Experts of a small language model.
Experts: 16 experts in each of 10 layers, 192 GELU neurons an expert, 2 picks a token, a sigmoid router.
Below are experts of layer 7 (counted from 0) of a mixture-of-experts language model. Rows are named router (the router's row for the expert), down (a neuron's output weights, with its number) and show model dimensions 256-383. Each number is 500 + 50 x the weight over its row's rms, rounded and kept within 0 to 999. Numbers have three digits each.
After each expert's rows: "comes before" lists some tokens at least twice as common just after its tokens as in all text. This comes from a sample of Wikipedia text that the model never trained on. Tokens count by the router's weight.

# expert 4
router:615437514571556537491489479520569552543555545424460547421464483406475502464382463518519539561574488557477483433464542535474526387473473417546460536544479550425506477492460429511470458427471550513522484541483487512456432528469457442465514497549484410503454502533449519496493484493553488478505518486456586427464535538493556484477498446411500575509631471393427556506516441605381541470495
down5:401485526441471580559392546436475545577660465440511459571452437513491493498560555498459451490477484510526455554532495421550456575429450471524525529551497528536497488345596464490464467434546661545522463436518506588481534547454494451507422459428421450385492509461460520504465494488494428488406647526589486541439530491522536484511501446491533508546445523577562499492588549489397518450485
down6:545458600434480531483463495478413478486532544536466483452469577406445639493537476522509475474570444553448450509598554465423488451539432415555572472436544515528458553498522419503492438483532434452420427461561490452393561592490526497487503506417483523544585495525560557495446541432448507433549502475549376555478471589457523417529503504453615465565463495510537443573466523450485417571495
comes before: "\n", "1", " The", " He", " In", " It"

# expert 7
router:480454388486489459563488521521486547466545496564507477533447450420451501428547484497583532506482560469563517460569561621537458408534479414531478480591438550473502445596440483507507573511407453414571505409448441539547496473538529400490528446464500562519482549534568512477562510474415531426444444480514577541542578582500519490518494539432460584480480463420454515529450492507505466519512
down0:477483484488457470406482524471521571526481465546464500450434561530514492497454562472481556443594471514551561484489450524512556423508532440434505493497525450465527588418449571510473527447531590519508558536524510454515499437439583511429525529494476528488474427520538490342473468505518419544485577501469526530482443435561525455561580478573548472523547468530520592559501531565511496468463
down1:408479591577478511464492486504480496465490517642530454479504539440535481426502456582544503567477499515500510457467466466565417501514467448559516527540483440427514468501545495596510481536476461436425468534571551465531456500526510457486404498494553534505473540509510519544498403493549466536513495450576513535492449441634466483526475517490533523499344453589527538492500519569492553538419
comes before: "|", " ", "==", "===", " be", "The"

# expert 9
router:581525477432537542544502402536556482476428556442467571430524533485387506460427456517516564552489502480463530602443544520476523458547466436464517510565563469509459519505494485472503511451442592405488523464485591474518539531459491407584488506454552471514553542534500576463607475510564489527530391520449485538454510469433548457500516482526457433447535430514501488573558397498435495470424
down5:508563472516544517537529467465464437552507618419552543455531465509453557422538499528524484509623575515488467493507445457576400479489546476502502524500535500511536544454503517477545501495537379509443489498431564535497550470531485443567510449579503500533485469498452548508534472542496461398559474463444452469495452557505414592455502557506494445472494443420493527460461581540531502525453
down6:383482514455443499506482525490474533507544507539508524475523562541520501432571521509503547540543453485485453515435517533498623562405563508511402561520575470484540526541498532466543463433522517471386390563510528477598522564492439389551527534471449475512553576493497478464501487514459444513502599503488348581460394465509572473494484431553590598522471625526451483528505605434589463467524
comes before: " |", "0", " (", "%", ";", "'"

# expert 14
router:566431379486546445473483505488522467521500432514530496523553533492522598496450415579488530560531573533422574471449574473590430436523504561564448522502431459569478529512497451465430401420428410487567552523494472505472417462426568539525573441566465452492529563499540558540443509408405442537532474462500543454424538484441543464481481551514479482491531572535403517466472506543452584446528
down5:395486474408555525529420458524472560483523531546540538461433465458527534452509525484496548433460455469484413456526495479544502590495525455468433475506495546428501530428517447515469521523488578508429559502544438587470550486455463525491378532508456435453538507584513520521512511517542448476511482427495505518496480584512465459517466614415509567473531528483572463468563537463516555564529
down6:504529452512504585474484446436350495494583507552445490594533440487518616603503374523432463563487450535394544495468507520538498480557424481473467466510496435507483450578460476462504559478482537404432620549540481466571540504431433493504472525443417460405460516524550456463480487568485508497451513539449447508505415530471569447432659529538493501427467558517542483558514503520585431496465
comes before: "1", "2", "3", "4", " -", "t"

# expert 13
router:543483519547514449524511468450489563592487470550406515567486461425484503492435554525478488574533468435460435469550515526481386454555485447477470456521518552479559495443562578473502477456550519460459577417459506599448455519532444526553513552423490452591447468554478527527474554511549562551557502404399554424571450460436505576484489493548467552440554502416523560530418515543410472496504
down5:556415410493456526448456501527474512606411478537450371498498436556400409501505516409515508436493496530537483420487500473515566474445496564532516573511453549443488612509437516539434572437479505549421599579594386527491574474510501565462547454453579487546469450562440489463541465517333478585555440500505512656461535570496531551539613587578477434492422441533536479515586572426456465517507
down6:457499532540527470477546485568524546420533480558476486500505452433556511570440534514464622500534471519494589533420443499519442529555472455553460480540521528446566576537555414528553493552499556517426451429453403490611560518483585528483499515617469522514500508425564576521457466427478523478516435513527442535450488462506531506496469456577582402509426602518452465569448554426547576466630
comes before: "1", "2", ":", " -", "ion", " office"

# expert 6
router:482521513438536409532559432572558551434479528510513587572554565516478557469440455587492465464554526425474468561450525558434500524556476496470560491459439450436515511542557585447510438421459541500480503425497452446504472476587553440454565538515549487570487602483452567557501532471495566522512505421427484538491569487389514458490417521442546570479581495466476491467473429498534575425434
down5:429451424529493487467521515569491503507552449537491546462511490510484400498539408525494518536585542511358447532414422529507459517486584491468484535539599481607504468567568419510486443478610583437566504485524515543506463395569479460528485479576525549470504534576529541481494419529469564486508544545550506534426592499546497475500623535508557517495509468525505554539453487481545544471430
down6:520581442510466549509548541494532407492488516502628536418508579597452550531538505535440505432418525468501509540495484385402495451458618443575535535434555441458500543478518527501487450464507420525452433524480581520473409443486535572568584535461502464533540483525501429478568434469547441501443693502570514531489500506492508522426469526553504505571516406523459446554535490469559542499458
comes before: ",", ".", " of", " in", " and", " ("